Experts of a small language model.
Size: 11 layers, vocabulary 12256.
Experts: 128 experts in each of 11 layers, 96 ReGLU neurons an expert, a softmax router.
Training: a variant of SOAP for the experts, 756M tokens, 5766 steps.
Below are experts of layer 6 (counted from 0) of a mixture-of-experts language model. Rows are named router (the router's row for the expert), gate (a neuron's input weights, with its number), up (a neuron's input weights, with its number) and show model dimensions 0-255. Each number is 500 + 40 x the weight over its row's rms, rounded and kept within 0 to 999. Numbers have three digits each.
After each expert's rows: "comes after" lists some tokens at least twice as common just before its tokens as in all text. This comes from a sample of Wikipedia text that the model never trained on. Tokens count by the router's weight.

# expert 69
router:473531483491490542482499510495517529488449493441538498522427510513503586486440525479454509542503531494459460446523510457571561574536502491540519535519459416391526530477434522514547455474518559504548538511458495448591551458508519508464491511514382541479455493538472551565482423415531476497543485509596526472492487524478440486498490473505510460493538492450527462532500492488481475483409522523504502493482494501541522490436446495497504481450495453547457568493512485555461497603513527479558459497444516565445515559518484487547523580427518413488512474519536606517531472464477508563514524457464467518464508498486474397479512494618525552479533515489541522537549483543516435456489489491517483583448484479514568460531575513475570530532522511446567456543505534461486521507513474
gate0:514516457450471451544559496550478451478523463590490514470462509533500432457466500498468547531529496538479486466466546550474443521561512482441512461520541464489495472516396499466408508456508506516484488573489552458530477543548511463610461514502521494516473452467475490567539418498568487546509474464529502505580524500510587488531418470518472474486447507565530450523442464499482480464502511584511532508446464512530544539497569456443451468533588462493527510554456453465451477555543487468508468481534475511486505573546469527443484532527542481520502553391510451497503484588562501502491519428502522521492461492429563480505477559437410454467601473543577477509532432548486548484458474503480481483561510467495513539492528500488519514499491391569472527469490458529476471503529506
up0:479548457527438523460530483524448487479548506590420407508511472444489531460504507440431548543493496411515508452479451535531534508456501513478471462542491509526506525513525535474488431512482546506395565532534503571461461516480519511488418554542543482476489471492509563459495487437529481520517467535562489528449504539490471464541571518485485513462546578484482474468550597535563481496488450489474502507479536509524561449499574504478432496535509457483474502461519556601463469557498489508546479472489475488474565533505536563497444507530506557465536530509518454507492504495482542529470551535578497504531458472506452439525471538413490458496451552511487518491372491516453470430477467506533498491449568518504539509493473411585517509518479481427512485367534427496496496428524508
comes after: " the", " a", " an", "'s", " his", " inter"

# expert 107
router:472478534446529493520495539524530506518563528491425461484542451427470484504501513464537460599431474485486495559533470437475507507519469511486536581500489489478511474506417490409513523580533557456480487516467519503541496498544521468506481482547471520497515433465495431499537531470466480495510444496567499571525493418491482526557566489428446485527494499508405528495447489485494436454458535494577482441500538464452550528445437447512580508473520538472498579508476614481428446565533510491577441488536511558489574534514519550547458524517434452446485532454516412495450507475466482579486566475464559500471531489483468377481489490485497578528488533478502500494503465523524462492532440418506518530503457479485547540505492417489520549568497483513495554515507549513492478432520522
gate0:513465501517533480480559491516511485492510453488576547538530504451481515518495479588504535487536398531459540542522566472426563437565471527503497516475524536478498591548527502621479490594477483515485505513452521481501437449571504453429423517519469503513565502461461522579518521497476497531479431579530503538454462474499506512429477514492496516427534475456471487548438504451495497501498555474507441531519470498414447477519492501500461478507487460454547519443437524486461664554467421515478571492442554540446537432556522466494557489470520576489517476499559489505473502553525457473469443525480584554503485455444399491571522452465489491534538508454481481514537504462502497454451476464487502453484491484472486527507539508496484529468504464530468450488484529481543501493576540
up0:457521499543531495561512475479499487567465562541468479601483463520551448568470525505538501415537523501517472431566521539536493499469455490459505471489511520471496466467522496505558502448475544539466540482514517516470614513567475519493438524495499563478511577461531582458533506574569552468455537442569445533538486486480429462584476525536502561494479508522537517492503495495554528515496464532504483538544519490510466556501497456553535517529545493563495438517460545513567512522455477469521563498483472497489461441447507501524457431526358466539514551505581497554453473515522529485493541467516521530438444525518488561490523490448479497563461599421416547517483543454466496426481503482435484514510481478593502392510489498491440462505483488458493505493539516467454500553564519
comes after: " to", " and", " not", " which", " also", " would"

# expert 41
router:493454576456468533498502495509531486426435473489478510562510488522513509477439510463449470519476499421569528466486499517489513525493546466465532493471491423509491504520494570541464527452489421450500488418500503465454496497516486496456499461492496446501490503503546477519552504473515533531456478500497533457452514464483466555608495487501495564519470543477428493471527475524510528479611555521523489480487566479483521483511407533420473442405513444514499529492504515542532603529521538535532455542592500505500528549516475573499504480486511474503508505503464445483412491529564509508624499457444492514593526487404438504486480582510530481448499538509582419513574565538516512561519508460504486573490544565509475498478491468481437459483465491482537499497449470500434490464564622
gate0:512540508483495500532540546569528456461529506474490475517506485526472523535558488600498490545574506485485486428456554570549482456523575480557482554487404407448530539551476502426506521533466487422474481507492566507501484499447509464507540512462464519480525484503518547459546549511500456497447584458541451549459443470531486504480483499473439489462435513522446513478529569513485563530520518512486532538511519557566522495539494517503482524579518446462455506523455450548523489569452548440526525457483516496448491562448545448531430500495558454552458485468468515522458462464405556490479535479587563510526512518486512508514509460410523532491486508372559527532508581453475577561545530458505505584490469525521515477529514510540534499462393490551548472535492509516520506486488572
up0:491522520519479557536541533472461514515478489458498453449499459495552513541539507540467524521494487446484422475510496535532451545543483487464470526493446577464516455496504491493471467493505527494506453561454511480497588485515466454496459440514540473539522534519492493497491535550476502560575499486540461520570424520562446545529552534505521563518586555510438548550489539589478541535498458584426499469520558540501470517542441487468490447560458529551466544498444526480462497430542511534530409539437529532489513478529522448608459489435434492492419462500550483486501562515454539444465494491476501521481508432505453564474483427375420458521488518491510571443488457471449451556462473549493504500520487520518433534532530552495490501432475489521490482439535586512548510512433549
comes after: " one", " part", " the", " all", " most", "%"

# expert 30
router:508502566507491522469464493509496516577459518514530503522494510495449520510524511489478496471519477517563491566424490477534437418491525461478475540437526534564491495554557502550521516518523509490494497471597525499581488508474488519505503485466615535486471498545536527502521457484541499536492488536516437452566585560494543459507449500486518496586622450513510505513523565430563442514534556503556476507484413466514491542523517552453482524606489485484537518474476529478574478467513488506467559562476492528528477526490485557490484508484564455496520481391455579562545565525436529502534517534508426568455438485535524528541462495494462456540445501494568499546489551497446491493513518475432485538563555520520506518457440464535576509491483492437468526437495390491421533536541465
gate0:524502497544517567447516503471487517459574507540433433515522502497468512518534497543460538492497492537497433474529461508500492470548527424536494557481562397488453441472564492588554505524585462509588507478503500445499514562491493483489520443557493516466527467510433499494518499539552471457523449459539506490520415512495601526537543464532531492483537551511496544480552510506447490516443561478505470438495464537442489492455486525502538542447492517475532601485443498494466459513468482412502522484522438503498508446571497485365487416500464450582446420494538587531496476508470585485460489483532471532457499500510391493479466487537550487497478568471517533487546501488500590437492495521508471515480530514531518445538511575489556465439485539514497524495436503542519501460570544
up0:472471544449548404511386461510576537509531499504488423483511495506485552438432514492479560473478519518478505456436490545544474585461519536519540580505537456501544518528558535486508553447531522512547607555547485451499493490509569529517522508463483474460531528478500468565519558547483502536509458496473539507567564532560522452543492527529513530446476518505456482519517433461527509513504488563447496522461486431512535458482545484469514398517504478502561526508444530506474546524555528507488503481542477552524569457479519527512533471507448511514559551416509521457532465521519522418470542528501592427472499538511560504537505568473532472521492541514491572465493485477538402498571523489490453563465511522491559461473512446400482419414568498486555527532507470562477441507477501
comes after: " October", " November", " March", " January", " September", " June"

# expert 96
router:459512477462504537498438540464468522495490443467525566485517522576466503518535512467451493479545594507434476517478533531532524455462473404449566533523496554473480536431438490479447497482447459447432506445523501457536510508502529491447410433575458533515455469557493536447522475499452502576511493512579448542493574479576512555595444467455501564506493549501457513524527492459480495440454525431432413474506547522549541449483473523485493530490445580478501502501511500451546546485507509459472452566491489453489493490554477537491507550535497500511435517554541472463516486521576491557510527442472552536530525505453511523450544533465508453547499500556533544471467476486487458532449535471559467544520450478499509455515497512512571534586414573459420558497512530505462554445533489
gate0:529561506500473502495553483452419514480487570545503516567485514527473474482449437494499484450516499471552443511529518606497534557554445531467452425452442509543441506493447520455523517495412575501464529455458529529496503429524495557470454483531520512493482483391462433476449499487450509492406438470501448504499471491557472471498518487493467419511471510445502512489570466487495545523467517529491505491489501454543556470425485555599573450573430521582460500509519514532461506488439537472541456496433488482570519499511475523553435493508473438485512490485392558494533531459461518518467530546470525549530470401518490511478540493503499515541544489547548465547482511476504512530457555553468511444516539474538495458478451467437417496492529508442552422556464493577533485505504525
up0:458541473440491521478552524507542531497535498452516522517511477540540511535510475468453497490547502460527448499476512462520548501502422443467517474457420497541434481537552592453531521504431492518516522456538499559468483466485451499524501515511491567453521532463401539446460538479481479506433462429409488537504469494527449518528540563565546494469511525574453438480507492542579515516538468520530477509479448512558456539529480522563542524521540454547539477576481466447609485514590431500472483476503499502509445471543523437542574526473486399447545548466473567497504516571481491533507536545459564497581463430525471512461572512479491441544506450519492454557440494494476467496528442526420528412459476542539477479528534494498425455465513547476511420487505528521504484519445520
comes after: ".", ",", " that", " the", " The", " this"

# expert 97
router:503473469509483471547460536521522526502453558467497532500539451445512565531466511540518513528455441575486475522467517493456506467498498542517472451460494487529540480517521531543417480485474493467471439498574495597526489505410548542474524519481569508616542497518440535442467463574474544438502489530503484450471523554537474471515525542539478541555506525473544516527411503536495530518523543501528473408515572452526558473508503549437522461574589463467533466481460512501547559555528518550495505478472507408431433501516481494484523511452473564521492553508506559455569514498480472468479523497472479530518537493513454499493465515486522505544447561492528452487412445522466483544506557500542479562560549467443406620472436451570552493421443466520483451486544502554501464518507506
gate0:537451542521525474480464467530514506547500576542423460522525427426456538504517492507536471487502488515491503494506467484533490525461478459436517525495519543512528490564479582561502493532512409412555475412479497542468502479533510463478461464509508519460494496533518444508538500454508536482528566509464522432528492554526428478574484456498520462476582484468480519465509477494482491511421460548484536516601493499546509540509415448532505471560548548456442474520469498479454563598518544498610482521437486488580479515517463538571566501471579488458445491495523482536544471469462554448530493484537528514438471535525565548451482522532449509568433547450474462455501442465487419561527527556472518528464532470553455540451582516506571536483485457484494554568526549487525475493455480
up0:542488507411553519480454556475558447463510543497550520445482500515463498504483506535582517475485456513494477479515536476531494464530471465483488493514497423477490452514451529557543438466453498597547582523465544448567507546523530542409482538434525445527515469522537524505492482548548525487516481487552481520507524448456510459435481469494572412490503502481464490515486541503581474425495479467505420511515474485444530500423537418519512506515504434384482490541517470519475590473534500505501484508536512509483471531550517448451458503475490526519500495492474457613450553485539451607514513498463532484410507437487499475624522542548464514511502462547518518567417513479455496409567532506506493521486467510529478479528510480466496550491564490562500484446488462419489487475586496
comes after: " the", " 19", " 2", " 1", " 3", " 20"

# expert 46
router:548479525477515513532551571480539552436479493536460514466489478540506425506531526508546490499499529471484497493483437538544527551499523533512486506487498504463564516486502509514460475497481547478508454432500491506591564475519464479498550502520422524539487505525602477500472460459476476452476443502577514474531476530469469426470478545519487466555499533502522469476551533466425455448541427496519539507573542433453563444558507460513481516449495535421502563518507529515499520513565606590571453595495508468444482468513512500588568551485459510480540505548565495507505510495528495428522506528477549532458543463473543501489505540577537539535513501468577507477479501532512480473565519470519478513457443453492632485462484513496473506511395543400482529530442485453417495457566554
gate0:456492504440548439507428512532522493496491524549498518476552507537537503483497529510447546507583492387470518493509563486462524417490442542481469515601580533490489533501523459490535456447552456495531432487545529449587460555468539545435543477512482569503547441533533577501541500447517461513478528445501535495470486495547485486505464529491529559541490439532435474484583446495581474488482462492504533567502478537503518490548514479456519547437563589546511507602459478513479514480494483481485508472456517548480481552509424547528539505494475553581544488515493533445535599513525514498489522497449459467518473511517478585511433460491554486500530497541577491520415544516486478551466487523540552548540512442426542427486490503516566489459495522552556458544485521563538537457455509
up0:506453561463476487454502445457536524502527558448574497411442583516514477517530462527492435443502531573503537571472439533600522509454510469443448547477506482572540450420442463479488456494507487497383462483446488496504568572560467525464507481575468473551538487452546501499502479519533466461503517479464486477562515514470511484491519415530584502454541487534505495519501435494510479524547555452468456477435512476520466543491504443490462507481503499550481494500504543486516538487505502523463431512514494524529498568484553393602523486530513454500534447511572473538457541435544523411506467530542510528375482561435436466474486452470509491524515507496523493490535568538480446452435447513552466543574444435519492541484503519532494481524551511476536471473501500462521481518491478
comes after: " the", " a", " first", "'s", " second", " his"

# expert 63
router:483479445464493456495408566511533563478478494539474517501470380497537559468535486499526565548527490555530458470518491478478510457519437512455525484491466516488472512553542446474452411543527481419509508446535531544481558455456512498481540441488491526589533486458508477500530495475467433549541497563514462420433489518500461467534517464566540560585540534536496546454454528503530464459514510507583469518562548460494453539525458540473533446525544473440509471524461456474554476471550503510506455569460555473453552470475532524482495482593524559496527485442476532570537503452494535515530483550520479450524444481520501470507462568462525555506489541410517538492470552492512514518472517526554379531489549494535562520483478533455564483469427451467521460522538484529517497427587451
gate0:508486494522512432519559535532501500480581514429434508506484480575519490534493512416482564444454513492467449492526560495507461512490535506458502537529528507447490401513542518493502584497525478470572433499550530465503512470398427520504414500570461488577494442528483549531496475545485556506525603510576519542484554458507414546468507457543530420428487552477507510468521469555489459443493496471558459574524519519478485552582468491564486474495553543482456516515536494491577521536541473551466520521449435581488513509538443524521514494440432435434475505491539508526491503443520401554501539508499495486405515508541465502502481425499486553511499467531531538516468423539497529512522575550554525550474475508542471524536506499535507544497465541473494462478475577517525541486458498
up0:480550471544463467468491501478510526454436508445518482519530490564544445549599496508503496482551576524463523536508502467490499475382463501501470424524586535509487529499513500516507593500473495482551501478556479541478467451549524522479476567497436493455511561520543439468498511493444454541542492500454510518470485513579457500509499445489550526511532521466462469424505472483535451465466523478473496525509471506525575440433448504550525486460478534525434454523532470438411529529538512559475459453472479450463480548473444548461494568516505476481529505430504481514537438502550476386513494477575467435496489472455529525441522477562483495566469455470524576455472508466479505449494441514506420496496451549458473459423450566500572549471540545499500452550596550500498585482518449
comes after: "–", " the", "/", " and", "-", " in"